From a checkpoint of a small mixture-of-experts model trained on Wikipedia: 13 layers.
Below are experts of layer 3 (counted from 0) of a mixture-of-experts language model. Rows are named router (the router's row for the expert), gate (a neuron's input weights, with its number), up (a neuron's input weights, with its number) and show model dimensions 80-119. Each number is 128 + 24 x the weight over its row's rms, rounded and kept within 0 to 255. Numbers have three digits each.
Before each expert's rows: "mostly gets" lists some tokens that are sent to it at least half of the time. This comes from a sample of Wikipedia text that the model never trained on.

# expert 5
mostly gets: " Vi", " French", "ć", " vi", " Je", " Ku"
router:144158132136124134135134149154112106138141143129158132119100155157154175131105113118106093119159107113154113131138142137
gate0:116115133122140141142111131134104118156077095161141078121125155129153134120163154129091138160140158144099127121128140115
up0:110152163109115131111099107157112121154111145108124117122155100127141112130124130134142159104088137117131114116105146108
gate1:161085145110130138156132121119132144112156130102123126108117159118130142197153081135152136104140107154148127137146159094
up1:126129095152138115097124117135124115119148135165176092113126081118147110115077186136117142140167105164088130136115128135
gate2:119101114120125143139125111196120155105139133126129091131147132144158144126117161139173106102135137126128151154153127118
up2:116113137096113121194139136143103141131131156135133123123167134147116163096125169119156140165113113123156135116187089126
gate3:137150083129153098143098152136120110102153068135096108097101154101135150078128101112135126125095170118139167129129146131
up3:145088114152123108102095113087103161119108087134135144152128080111156177109112141140145118113143110109159101126109122114
gate4:140143124109135152114148089128103136139148167094126109130121122164119117176155130151147150125124132136110137138113123125
up4:121102157132115086113116149101126123132082166141135128137145139117131086105128170081139114149113158137139083153163144109
gate5:112138178087154151151083114147103115156144123155160105154132082115105138155139137162101163067118135080126130137166131135
up5:124128158150140146140114111131090105146161114093126134127122123158100180160146088139097165086137153120115126158126135119
gate6:115108118142085122175125143139149136163138125120118136120113159134130147140134130159111137154129103107159126090147145147
up6:135095144134146152105080089125129146140135100123062119094140151124149112147137152101083159127126139126127066129182097178
gate7:181140170127118130129136103150138142124147109128098121093127150115093149127163119116123131111090118117116121093143136160
up7:110148101102162128160135178107137145126033097163121110122164127127126086171111142116138148133119162125087134128145122131
gate8:112129104097144140118149157146131159077115124077164159131149122130147094153128134159134130116141112124133177142093151091
up8:112116139126076135110136145185173112167141059165173089087095138114149106124156136126168141149209109150150142154131096144
gate9:171119113136134102168125124134102108117117094117113116137133122114128182061120128107119121094141120139127136161150115152
up9:131109106129180112152103130137120125110116122110145171099137134152135173142196133129116102143168117102134148130111085126
gate10:154126134159109116120143091152136151123153141130100143119121160131076205119098129156146116126139191083173140126098144124
up10:114094135122066146144127125099124174079126158103118152168139116088139126083123135125114142106102111144104195116121119128
gate11:129120121078126171061100112124135102150117108148170112126123135141128148130124137125126117096137114111099118099131126118
up11:116144150160142157117128153159107145094148104139127160081161172126162095131078168127121116128127166140121154176151127105
gate12:172125138154135140131119095163073080141136149128126110098120140136104117108112181123154153155126105130113142074122132141
up12:128137101093146107149110132182139150112154127112105152137124149101150116146167135131104154131099114131134136159109115114
gate13:166098100116132116150120165134119152156132149100114116137139149133127135186098117124188115127123156131116096148127127187
up13:150130155133105129082105114091095156117129114163116114070102131106115079087139135138128139119094097137096125140105155134
gate14:091164146175130135106137129176131162112109187090108118121115111099147126114106107175109145167128097095108155129123135115
up14:150143138130115145162094121074117099150121110152151131158131173159119104159119125089149121121163117139103125120099125139
gate15:147163103099107155073175144160107125120111138128093091147121127110120138132143107148117136138089162124168099133201143154
up15:092105134111118106133105116111152170163074118094153120128146101133130168108111158148129134099105113147126118095051103137
gate16:110142146145134091112128098099142131128064118121141089140129134123116086149081105167138103119152086095138103126144130138
up16:075127129102117144123132112100100133121150179079161120126139086145150117112124153080156145114123130143167156131126149165
gate17:115132114125141100139094096148129142135098111148104063129135104115128160117174123103109123144126089114119143135146165142
up17:108172135160108098087136156118125128128129137151132136182084144152108171162144125125128134129103103127187100084101153086
gate18:115076098081170102126137160152146156125187117107114104137177122122137140119116152130089109143122121141153150098145137121
up18:093124093147107149146154128168111158096151119115124104164116112139123094166123102143132146120123110156130137137076092120
gate19:137119099125155175110152160153125154123122113118097162123099156100140133171140140147074115125097164149150116130060125125
up19:125112080109130133159129115091156087092087094114118131122135115143101144122124114161124096099117151134153124090194162136
gate20:141102121133134145167113102156168104142144097174112145152104108069111131121091098134111112110139132127110161143122121138
up20:168106128167140174107114127123128154146124110111138142140138128162107131113131135128157108167131144099077122139129122113
gate21:150119129145129150146134173154135120170139180166146152146121120183104087138120138067101126109126122140126112112153132125
up21:203114154158121144146156183128120124160122131163068138099128106150091130117132114093126117111120140126122104138136137119
gate22:119112116077095144110121083148095124120135154115148169093119118149119132142100122127088091157151137107092109119159157114
up22:118127113094127116147134144154103141142107126113114117113114123166115150129121117093105116108104116088100110101152124125
gate23:121126123144101133154134114159078149166179147076126127154147111126151130157120136100052112075128079115123091117103126113
up23:098140146145134122120086113158125130169152141174154163150148115127128147142162140098117155094087129142108109128091157123
gate24:122110148177136159120140084124124120142144147118148161146120124146141130141150101116107075130151153168173134178100102117
up24:146134136099137139102167155096154087111132141142101142118110087140106138145113116105113126129171137110114118110180112120
gate25:143128093146133115128149105141133098113120135061163107087098122147146165150089108150138093086093129137129145126118122130
up25:159127092090146104128172139161155122110093141100138149113154126144101123183117132122135082091121193116148152108149113127
gate26:154122135118129148137141140120111122129112136160121147116105144124098084181104111171136085135110131105131084123128085111
up26:117119137107124088136096090143162174160165132075131106103107106097151136082149085145137188150129126144175150108125120146
gate27:099137116135149087118102113151109110116124166103060161178113150162101111128098139137089118122125122168105146133112130121
up27:125129109153117141122113115112109114117153133146137142159092120145098100122126137122103152104175056094093101144095138128
gate28:121145124085119133144177129135072143171114111116129142110144108139101158103119102169138152075133136124136152139163112158
up28:147150074109113158131144107087139133084117103100134124162090120121141122140138110140150158146139156114179123121165131103
gate29:148138132125154151074177135167141130108141098104106126137119164087112152155170103122082168106115127115128141084107119137
up29:112103153147098156168157133131115142103130115141167147106149129096133153136111128113158182146164134089109099140163113145
gate30:114141127093136133166113156165136152140120122107147141139117165112136130092115089119116115130122115110121095121157164144
up30:138125086141118109114106119170152150144105173136089101098109134097130090151114143153111122106129124119120142158117162113
gate31:136110113089151147125135159101145114131119134111156156083122114148127099126140102150103085105131094129167150188104135093
up31:164142156095117085132118133146104131140115131146113167138106133140138133084133104075107133164119166190130147137127169147
gate32:157136167084128174102133145110130138137164113118152160129107173136140079133122142137157186145133138126087137142106180096
up32:128110134111091173148165116109130138085149163129141130179106111165100185137091139125151138179145120133124133089091139118
gate33:145111164140106114119083126093125121158161191119114086135075123152170154115089072093137129093162121136161092143127126121
up33:138101121108105120116108096173142083151130124141114107125105123131174141133142146115125152105138120141134137156192102096
gate34:132111104136108093099117098090141158132106117159117116129126139122159125120100159109173107097099130135135185126092107105
up34:146163130098122099143092152141161134148139123146089146145132128137099103140151103089115150138117156145141057111135166130
gate35:172167160136145139099127157132106128196165146127109141156121124165130151091161095095138112095119139151132116105124137128
up35:153131114132110146140094101099130079135082117161084129106161120142149116154181150121129100130103143112122144129135123151
gate36:124120097093144059115161138117113101157126089106144129151075132149110105116163104111161126141149131131114122126141136133
up36:184116104080143119166136096117068160139150131099135126165128135099117088168108134101092138095118111127137140123112120098
gate37:145162158122140121119126095124131138141148134128127130122146123144184105121117167147095123109141112155172097136116112137
up37:149125155133128117151129111075112132100183129134133118102142121165116146098070170113105116141074105104133131136160110129
gate38:110126102114109108149137121152155116152137123116080149110121145142096108127108119070110123070109162137139155113112118095
up38:118104168118141139146146121155102114144115158090119113114139117126108157118188123138121153160127136168137153128112116117
gate39:108159135170148146140123101067157136137102136172138139110136125099107147113137139173131115088106137108133071126117125111
up39:128134132202116133149107133143151128126124174131121085144109135120099091121172103161102117096104134134110086123145116164
gate40:163076128135099173137167119103109134142115126097112103075142123135180115107122152112086156152138140151105113127153117126
up40:137140092151121114148134152136105128097108134134127106157100156149104156131092131194092123103079163149147158103091151151
gate41:145140150152138137133134128131124149158088117106138140118093143116120135140080141095157124128139170127148142131103134158
up41:168118156145174153133116142100120155130113130109085152130154144127134135124072141120148118101195175127088127093123152149
gate42:114146162104126164151112120148149176092148108115101105115110130139079111092125116129155103131135140142113109161115126089
up42:122151126135155105126125131093125083148092134134136150129128143108157116130125088114140151124144104133119100064130101155
gate43:129117077152116076128143160152112168114135132143134140088146147131129054120053130124128096117126117105129109133169163112
up43:083080165143095158123106134100143119153124137139143114166133098117149115148125125168178119100101102143151154083176136157
gate44:082132130136130137153107137107124145112189110127106128143125115097138167097147146126133176139115122155105108146148168132
up44:154118127122080167146129086119063100123136146141102123148155170116169088132101081176145083109112138154114113124093156123
gate45:113178182170142132105127152161126111129111120172118098098115111126132133115137124101126160168114123125111109079109144107
up45:140105123107124184158147117153130142090113134153093150102145105136160141129132151123116150121182149145126156124129116106
gate46:144169157118128184112150122122165154132106143108112150103124140127137142139114137118119120090136118159076142086110118118
up46:099114154103132123125133124126135065140145098136110115155194146121139099098113142135139154134141130112158115098174122101
gate47:141174130168116154117142143119129135078142159106138128162119167148127132177150095116089153145146127146097137107143112161
up47:120139123116112123122124127130156129119151130209127118142126140129123129136111151118148132130155132149132073132089125115
gate48:106159158155138085146120094098101146129140141144145142140116146112118132115165148133146141075141154127122153157135162149
up48:120091143100110143129114097125162106102150119158128103173123153130121114117107105112085133163127138118121148122136073125
gate49:148149104109151122120134080139151131119147150089166109135127144132096104181110082148112073138105147160112102149136118117
up49:135103178153116169104127124088114121164123084141106135099191112102122112116116136112125119087109139144117177081101145094

# expert 4
mostly gets: "ed", "ated", "ally", "red", "ted", " out"
router:091109116097151176107180162129160155117122094136097133169141156134166159121114097115124148199137170142108142157141128124
gate0:133121129122102130115135149142137105107105181189127132143103165135115130111124143184091080101126117111157120127151113131
up0:172122127153123129147158148142134184124116115115133104164136093150137128142146110095145134129140133175115112118155123155
gate1:112109120129125131130103119134114103119130110112131116140147149127122112171156168113115093124118143154124125112171100161
up1:108074133135092095126122100137141159087135131133111179162139130143082151096161165111092107136135152150138166133143138141
gate2:134095136139140122154154122141153118105107129113182112139123125144128129154085116141130128169135124126158145086147108080
up2:150166176079127168121092145137125109125174168150127127107072156104166104140135128134145121114121167125138174147142080163
gate3:105108198101153140125102113115126168068122190073121113133118141129135163125140128159110136130120076129104215122099126172
up3:096140142111148116139121101112081145128113188143128099095155155117119143115144150110150145083171147176145154135118135138
gate4:134134124094164107127115125091107084114099126146126107135103130107166136100150151072107114141140116072140136107117073096
up4:154090115150139166138142084119122097094104108128156132106152121116155098078121132123090136112108087143094115134098076131
gate5:118130111137138115123160125101135119176133182153145094140115110106108157160122095113106109130134085171082131142072117093
up5:115105142146127135129119077141103159143090160160118165097175153159125153168125132131165164121146129142122153089129111161
gate6:170134123156133124119100147143115111143100142154147138112092156136125140140158138124159143108126117110099111088082113153
up6:168148091132153147130096149130105101133094101139148105135123162149120129129129129076111141121112125120122091138062121127
gate7:128134121062168121095130130116130120153168148128105115182111131135085157106107155127173147167100169140108087110129138116
up7:121149155114113073162138155108133094133097094158143168140128153097149100104105136132083137107128094103150125112123103105
gate8:103117149137170156122095083153084154120130113123125113151156137106098104153145139131112111113121147104153198099119121105
up8:140153147120141149138116158104114106133128115160113113126147129149119081111118162129157151124134132138092091146099120150
gate9:130183142126138156090132117121168155116088135112103111105099113087160155140113102181125089131124111143112113082111106109
up9:128159143147118145150103144165092101108094157117125167121122109099093124122144131147167099119134164143095109105128123108
gate10:147095115150168128092130120103141133135160103150156075152116103129122143141143124115137159129119124134150136120115121135
up10:178175059086058126112156090122151130111123116158119110102122127150148111110171119111150089135143142142126152116118076179
gate11:146147148129117127139143148117094128147137102149130115140131148116144131134135134161081182107123126124147155105151118146
up11:091126142124124125136126088161118151101141133094148128167117125146108125141153143146097123132115107120101139137133145139
gate12:141116128129138130095124150107146130128173134107128095122110146119123111142096142100115145108089149144137161142088163126
up12:158115160149162130108083155071169117112094160103113138140085149104144138102110126133149135140130115115149129112108150126
gate13:112110129127144143118137158147110121159125153121109107149132126119097132160116102130149098090160152121122125137116146179
up13:136122117132131146121126164140132126115149114129135132068102110159125129136131095127159143107158155143109116167124132122
gate14:151120140168125143153136130124143104149110129140130174122125146142138136137121095146110185116134137111097171131140218125
up14:114153131151095144133110104153156161097150130143123143082143120121116131139135106152148151147103122127125115130140146110
gate15:114122131153119126106127126106145156117144110138181121169174116121128114116134100106112173164174103150108126136136144190
up15:114118132135099156146125173121118139111123098108142107159103114104113127078133142121132107118176130097103158127145173153
gate16:104109187157152149148123158119105157096163130167069121145114105154109128125142105116145153126143156127085129102187100118
up16:105122122137127134117144131124126167123107164157125144139137094116111163152142132110118145115141144140118129099117131136
gate17:126161160133111131106152123112138154123126126118151115100135095141078131070136141182140146175145175101104111110108130151
up17:146134136100162129165165126117127128137121138103120076161110070167069094101116092131138129146110143160073109086088118158
gate18:093138116097079126119100159134127112124120147096163160121123090156141117122123124138130121099134131154117081124151164146
up18:092154143184163113131117162097128120170130140123118121152114121099136099116113128142147193113098108140099124133159119164
gate19:150105134124163165144117138113130128084152082152142125119125108108154123140113094123139134146147136141182139121128061155
up19:146100132161132132122109125146115112152153107142150135087059141098120152088163117118101170134107122147116132145100114101
gate20:106116103149133113162187134128119078137203126135157109115165153108096145113084148159141074155107150110145145115117138086
up20:121101126146121152122111122079139136159132162109153098090161118081162122143121162090110112160110130107111138146119138147
gate21:101113115137144111137144131179128159148127126110174121151154134148132123152097158130126144177122128120131137143113106115
up21:107114126143118122114156109142106149147158101158114097173162135180097111126149091098143126123154139153126151146146099155
gate22:153121121121131125073110138148135137130131142111154094153124123118148117116066155153104107121091138153113137112187109130
up22:123156119141152096128155136103128164163148097116119153166073147115141125105127129121115117138169118126117121146142110145
gate23:107097112111101123161132128175132127166163134123146108142091132091178138143151107155109127163143097127139145140125119110
up23:171142149129119117104132129093140162145148117123134102149114146126117116086121166117097174184093111123134135145119147148
gate24:134129104153133136121126126133090146157125087105155096129129144174148143124129114118091137161150107137130133107092148167
up24:072148138148105173102103111128131129118115131156151126165177127122137163113141149144114091102135163106180130135091119119
gate25:112097126123104181129102141137129144087130104138153122145123132098133152130115109161105154121114106122109117153130167114
up25:129172122132172086113171129152138109147093142128105149098156115188136143155126098118124142154110128124153115120104152117
gate26:141167089125111097141139189127100114106124110120109044106128089121106125119126134091102096130140132108112127128146124127
up26:104113115096082128105136095145123152120109139141130115111167134110166127161117129146117161126155120120143124111118123135
gate27:125133139113119138146177137148132130097154159083138163109130086079110113078142150110128134114137147174120138087101109106
up27:136178145174112116146127115140126133128160101151146126138094137115090092134150094104074135172113148178136110151095135150
gate28:116144135125127120146143110149136110109137138126124088150128120116137122143153148130143146127089135183168105160104133064
up28:160163159122143104138144143150139111103119114137108140150116088149149147114148140121131124145077113173156106112142140070
gate29:104125123118164131123124156136156155127156087102151137157101087154126129133154082118072123145154173114156125153160087133
up29:129151113107127173108098131143159128163082106136161126114103110120116065125111090177121147102142131099093108123111119147
gate30:094125138109113123126182194123124126129153152146143148122168122132121111143115098098143107142130156108146148122133098105
up30:107145112109170126136149157128127132115126152193149116142135142107106080123130133063124156134140142135136158128174133113
gate31:111129181166125099124114121127116097085118115121150113158102101139137180131136149118088110138124148098174141134105127129
up31:104154105110115160210105116100075109091085136145106126143128090168147180132106128140107105135129120138137155161159108118
gate32:098121093117158109105140129109128161140156123136087127154161126134108131121135087097119128172190141101143108165131090140
up32:156119130168104086129144103131142154102127089106106124066113148124104151146151148132089126086108140148157140186139126146
gate33:098153135111112108187108125137121158153150126100116100141131084159169123161140137112113132120128132140119142185122138130
up33:101093124103123162132105121091128116096130130099091123108167103151130121141112141138146125171140104118136118190113161132
gate34:122140090108152127140111120058085134148089101138144112125085138119123145146093110122098171134142108155134113097129119156
up34:141117127111126129126132131102096092143134157115105074085109144102127178112098138134124103125102138179108102094100117114
gate35:138103126109123158100138109148095121181119102054127126123157145136136143092150176123112107132108141132128117157094166102
up35:143135138140138122088111085140096145089167136145102137116116146078160116167121117115159103116155172104171113116165095117
gate36:132121097123132094131089088121157153185134128112082104128128130170113169124125173155137150124142111138096151140101126102
up36:150104123129139108140139099136165102098140141113087112157094111107114155129166110103101154121154102141118120133124088114
gate37:143080128088136139112128164087134144105131112108096102087135126092116145091097103134119144131123145124154132159110147125
up37:139150119130146157128124092164133107140105142135156146101112099102126123191158139126170162139172103082101121112148124155
gate38:141102129139135090163153143116110127103123114163127104078132154143115152122143116125101097111156135148119104163135097144
up38:093141123122171138107108081085150095107142105089134113127106109142116139136119149160102156150153126132129082125089154122
gate39:121139100133102104117136104076104095113138120145105116102138047142152108140090097089110115120140108121094099114141109141
up39:181174146107137117118118087167136143132133108114147107116135170130117126132141124147125162067155136142175128145137113090
gate40:153117160136128175160143147070118127111103126107160150111140155097143121143189150161102149137130127134096150128098099134
up40:099101112174133108147151137095126125119132173141123118150156132156092122096140093148101140141081114144131112149078188144
gate41:171119156114125129121090119160151122098121110154132129149106121118137212129145131133165139121140168074098169136141155129
up41:130140107116146113119115138083131122162124121186107144116168131122129083133096111149140150075079126104131140095111124101
gate42:130116109077087074143149144132112167110121130152124159113102111114095123102088150119122090153140113114077129126144096170
up42:150089136076116168157113075120149175125084139116121120110136128095085131082100159126115076096148190104149061110152133118
gate43:152138133151156112101149104114107167117096110150087111113116173128107127126153085141114073162127158106139133141126097110
up43:182082115112085103136146168105134119076137113112142156135123155124143140111108102157119105113155161099155135130094151149
gate44:140144157111120177156110140143122123112109149088137180156156136132139174126155140124145144161129109128120088119125157150
up44:121138153152134131156157137104094161116136143133134105128130103129146173144130120133094185154138138131125139102115139124
gate45:078141130127155136115131149131137133153118131118091179141092167149145133122127119143115141156138083174081176096117158102
up45:140090139101143110158146136146112181110150147120131190122136152099131129096104110140132136165120135117167151095166136143
gate46:143072130113094135090133122113174086103106148131129135124168108124094137173123162126126119136136179139113139097144160125
up46:091098118083142162160098134164151153180130128115127091133066150195135148125161151114126118113128105140102159153140094128
gate47:125159106136138098063137161135104144096166134144117118162139170131134148089106157178128149132128119131128101144135175127
up47:097129128117128146123121098116117107144173148106133114117115096126122151125144128141147113143095138174120088125156095116
gate48:137113112131132145154162086147098141147124092101180116100117132132136154129135080116115117135137120143129149109097108134
up48:127124163126111142131134125146093128134128180144134120112146140122139080119128129119087086122129070115146130144189153120
gate49:109127124128157163125104147124135158131106159130138120136088135131170161128120116137142112103110135115160144121090118157
up49:127080173140150124139133100104130110093128120160134130138093165130165127134121165094124147181127092166135082114125085119

# expert 0
mostly gets: "′", " state", "gra", " War", " States", " Gra"
router:116169114131111119108113097121100123124168131173161123129129104173119148153126096109116121147160159129103108117134165197
gate0:132105117090112129109124138131154111150116116138134100130144159099138116155156120114071158156129144143149145126163122120
up0:167138170157165133150121139128171103155112156128122098112154085111074049155157134128074149132132109111123087160112098133
gate1:115196145122126133100121104117085127145139151139145103153133139104148107109120119146111117164125104116113138121107115190
up1:111083145126126160127095092179138144127137113127131155083113114179155179179136105126116166143149134150140130112182116099
gate2:112129136081167152113145123160128099133082109115126124130150117110110138148137137120090120111144107128097117156140149086
up2:099153146140135130135137113127141132109137127087139108088109160100134109116134114107102154141104163167108149146131129145
gate3:124160112177115149155109141113167168124169116111123092134106143142113137137132129127098121100090146131134154127083159132
up3:123159123135162131125111159131148139126119159130134113121116117099108098106096111142134162112158145115126146111092143111
gate4:128125110144152094101108091058118127175107167136121137115140119115131113122119137137115110118138152140136117111137135104
up4:100129125115114110113145136122123086121123158131111168124166108117129132092128106137084134106141165125125131121114133083
gate5:113167127094135139099133136107150107117129110126101147141139142102143150111090065065126156144132094155091108124118155136
up5:110088100147167143107131144089107121117143130107164119129141123139147085139119136084141055122132130122142095126152138109
gate6:137160137135147124131160124182147151124097116141104150171124181129154135155110116115140116124143166119140135159141134127
up6:158157134152144126139102135125103140127109168105130138111087148113184087108150159156143132173141126139107104139160156097
gate7:112163119164086167124191126150068124183145112127119148095102086120075094155140155157118147146107157144111137104123111129
up7:127116108118107130160150117094122162138141173139130121120111138099175131127123083151126085146092149145172122103113156144
gate8:167115122075168100108118112147122137092128128113154165143163116119098131138130171125127096140104150136136140091129102171
up8:125136094156102172121137139112123167141115131132133092142145098102108157138135129172110140159128111143121109081088152099
gate9:149174071139131126081132099140162143099138122146138116121137081107128124124134140112121131091139136127120147090139092128
up9:079138142109107145133124177101155131116162162160090144113132147105117111135133111132137141121137137135178103179136146087
gate10:134112134145156134137185086142117157147154133141127211141103157087154102107136102150123109100179108177179153105100114152
up10:113134091121104091116127157148124108106149125116154113114155143117101110143140167146126139148108147103104130141139182121
gate11:118129170139121120129151112122128066146089137122141174134127133179140167104102142127080169155080134126152117129137143130
up11:157136142148138123117125135126085108149153090136157135187103112101109134123156112137143156094135156117149150128092149158
gate12:127118131157121119147151119129088086170119145116149107136134081082133134127125154105111126159127095079151140142167141162
up12:094113140116150126148105138144131086144123132115094147159128088156101164088088159110149136160086104140144122112100136161
gate13:126099105158109125100078105111162141142139123117124084104141144168141140117143105113124175129099081122130105133140165143
up13:123111085112130118149138141136155133121116187137129119137133088143071124117122167110162105155130135151133146119106138108
gate14:123109151160116135095125113149121142160094103149134133145125140155084114116102163079151142128148137121143132116157109091
up14:115099119133092150102124120119165138118142169108102108110173128119150133149165154107127125126129117126134102143154098145
gate15:127162130113157135140114114123134144122134125119095138123131145124140129173154136114092131097142156125113158115116141138
up15:097112153142156158158136099139140163189123131096143145158120127136135099179136141191150144118128188134136126125136149148
gate16:121119164192108170151100135085100097117135088113134148159124082129124142137127130152124165115116106154129147110123136140
up16:109159124171182142116150115121133161129140106125129081142155129158184117120112149109169125108154145102137135123117129155
gate17:131093132165146166135143110086128131090148101109124167182075095133130122107138155121111112140131114117133117162144156182
up17:134110130127087141125124143162185158143114127195141091146162120110142110166154078136121168087093140085191186144144118138
gate18:118146135182101151091096120126118160147106146120147115112119127136152134138125157119141082172161138124114135111109129124
up18:152121146075111124146158145132146143130150114122106108146139121143094149114122129131169137121117118146162135163136134126
gate19:108137123146148133100160148100130084133148089083177093113107124134104102129152128133121090150173102150186143147136130138
up19:143115121126128153132109117126117175126120145143071082149111140127174156123149073134146161130160147153106156110115120140
gate20:148079116080095113146118114142143150091123143174115124104095144122132148156136160080149133106115151155091146101118092162
up20:151127147157128085102093135121095084141156161077161175147186112145083156128148141164118085136077142094145176103130130126
gate21:111134128136129120121134086137118219117163103175126128098123113072142148162169156113120163117131136145113129094142146160
up21:141069108154097141149135191151144088128140126121125083187094134112067148175130150135123114127110180113118085151163106136
gate22:141123117165099145164120107133132167156083119093177138123115108141120123154148155093140121135074168107134152110106111143
up22:155182136141129170171083135132117155119115089124153088113107100119123159134143155133127148132101134126148109100094144144
gate23:107161106144159107160140140117125100131154143074153149146125142116148158133150102136167107136116069179147111154195116127
up23:143122121162106116077128138154140121138141085165110113120159117129123150106101123121120146157105131142145168101080099152
gate24:157171097152088108154132141185108109140131152147114143113184126171139093113122149122093078117142088140102152122118147103
up24:154152091155107106147135115149155156129100129155139111144135139159161120112121125101090124107158110155099157116144139106
gate25:116107072165182148114085139125142167121096154121121122117151136132121111130104147111150159179104074146121155112177135150
up25:181119086140139106086153153121128124078129115156150130164125150132172148116116116112119094147106135071151133133164131107
gate26:115145148099123114151161094132122127138129152107172122127129107147104134120115105113122136148127119146100098133155093129
up26:125141149153126091111116131119123125143164118134160125125119153140149133153139146165135115118150145091117132118116084137
gate27:126169097128145106123140148172142108163151178187167134160131109091133174141134157130120131106141110116131137134135136189
up27:122137124133129174120137101126107133117133122100099142115146155127118137180112126101137134117095082122140118163139135101
gate28:184125141159136124118115083112121193146089126133106111131136120137180116124103110158108105058135109134122144123134152119
up28:110132153114112078126095112175127158152141130134136113152123112135088143112108139142113130089113175085116105153166137154
gate29:109156125135100074114132080101128125125138115143154112163148125127097112138135130102143108105101168102135115115106151183
up29:147117131111089140135120072130156116122146122159161115136148104114098094142139127094135081130138180104153125145125139151
gate30:155089164128140096123155112122120136123155101121108117151128120096138124128160126135134105075119146116138124115106105182
up30:140143107089048109077127109161146115111110122142141120143097098103137132131125154121101097161151112130125110144172155097
gate31:102128153090128144166103147107119117112131065124108125153174143140135069138142170140154095089125162064150152121090132099
up31:121168128124107128100091092127094117097149101105113149139136116177145129167115105122125137144154138139118121117132113121
gate32:115129146104118096090119116143139119123123116131141171151127112128129129127113115106133140132111149160126102130178075192
up32:141135089161144095137115142120139102124195113134160132152101121129079125122093125150172170109101144153116130135119166108
gate33:122143147122093124121158151150144135094105107132114143097113135141146133128144117103135128157169082161124111105125149124
up33:130121127145107149167122115143126154140117104116164129128126114176107132139136157135124146097174125091149133089140077122
gate34:120124110146101125118087158141173164189118133121152126110109123128101148148154096092101191162171134111117099108114091146
up34:110118084115141104150138152139118110106098162157138130129128138113095130152115106115181147134081139107078156164138118150
gate35:135122100119120100151125148100113160147142130122142176171141131117129091149124096100124101126153095112115123138146137121
up35:152145144106156141092159143143133148154173099102142089139148095146125157128134157103156113084169122119147084168104121123
gate36:105128114137151146098150124133147151121138151141117073107087132119139126138137144128132097139136093125115124169120156136
up36:076147143131098134148176106169099100109149172106106121117135127107136110098120080165184125108120116144125124121089126115
gate37:134081122133176117144132100122170119130153126137147093128156088116082102140101133151130072093139101169100138134128068113
up37:114134152118139112137170150123124122142124161105132165170096092144104109109113128122172129157151154137113113148117107139
gate38:165084125141164125124132072132124141141133140135162138123111080124142110155135125088130141133085135130143146129108103112
up38:144097135108108128120123163162077125127113135136146103121107153099104101127174165143119117115116118168115165078160139105
gate39:168090096136145165130132173167101126135138120083140152128112130140107127138092113146134120119147141121142121105140104125
up39:140121131153081075149141159116105115156143162106116126167117114149138110139182130144166154098155104143143141111118138106
gate40:143136161092146127123158124112106126142135141141143138159117123157110112147127172104126157165110115099117101109136135107
up40:141151158166178115121183106150142125083172123111100123115111173167124169106111131111091130127113104098137105109109126122
gate41:126160163142161138113129116116119131143161107147111097106108122124146141125125122099124125120112114153114120123150151144
up41:146116133100125126036138134101135157145130110144109118143134151151119082148132125132148167161140181168094112108095185138
gate42:120163108109112141099131157141128103100091135113145155116075131142130119089125078106155140138161109101108125109123092148
up42:114144122126134163120173106119116149136140125094137192142111120120180122144117148126064098123129145127094116117111123123
gate43:144152119144120119112136120128119133153129146135189160133146142122106123118126110090156140152102114115113117159124130105
up43:107115135084126159123102119141095116095107118168145138111162130148142151108117101097162153156107128106122123121072151125
gate44:139116112120116091136110120163096136145151127139116092096144132159156104167125118138144137117153130156144111079169092122
up44:126143117118116146111101122125094140148120103129142117114160088149150094149162120147162136158113130133135134142135117174
gate45:116132129150147129122141125172140169177110084095140149126148111120112146152124112150150102149129178114138094090123205147
up45:183119104146111105108134171149095139164119135139125146132124127133126088128133130103091140119175135129096135152078158138
gate46:127167100140124129132137140088133165136162112162130109093134170120117125095140135150126176159143123070116114089141128114
up46:130101140079116201126114098146113109143174128129151145135152142089166153084140124077087149162105151118112092075141121149
gate47:116124074097133156158101103148113144139133121154142105173155110133119131083161161098100136149111133090097136150104156133
up47:115090173111119095172140143089135132119117099130141151112111134128132116118110158102108159120112132088123139147148146119
gate48:151118102141156190159121135121113114144142101117130134084113093131141133139115122151097123131114167099125137124106156118
up48:125088132122126156080118126121148142102183107137102124114129163100170125144103127123145158117111145152118136086146137149
gate49:114143083106085097171114099082156140162174119142135094093103114159138144163154146106124137094109152119164143142170161109
up49:134116158133153121078143125122124118095097088112108127147129122136082125157118144143081124154115146147124093098104132132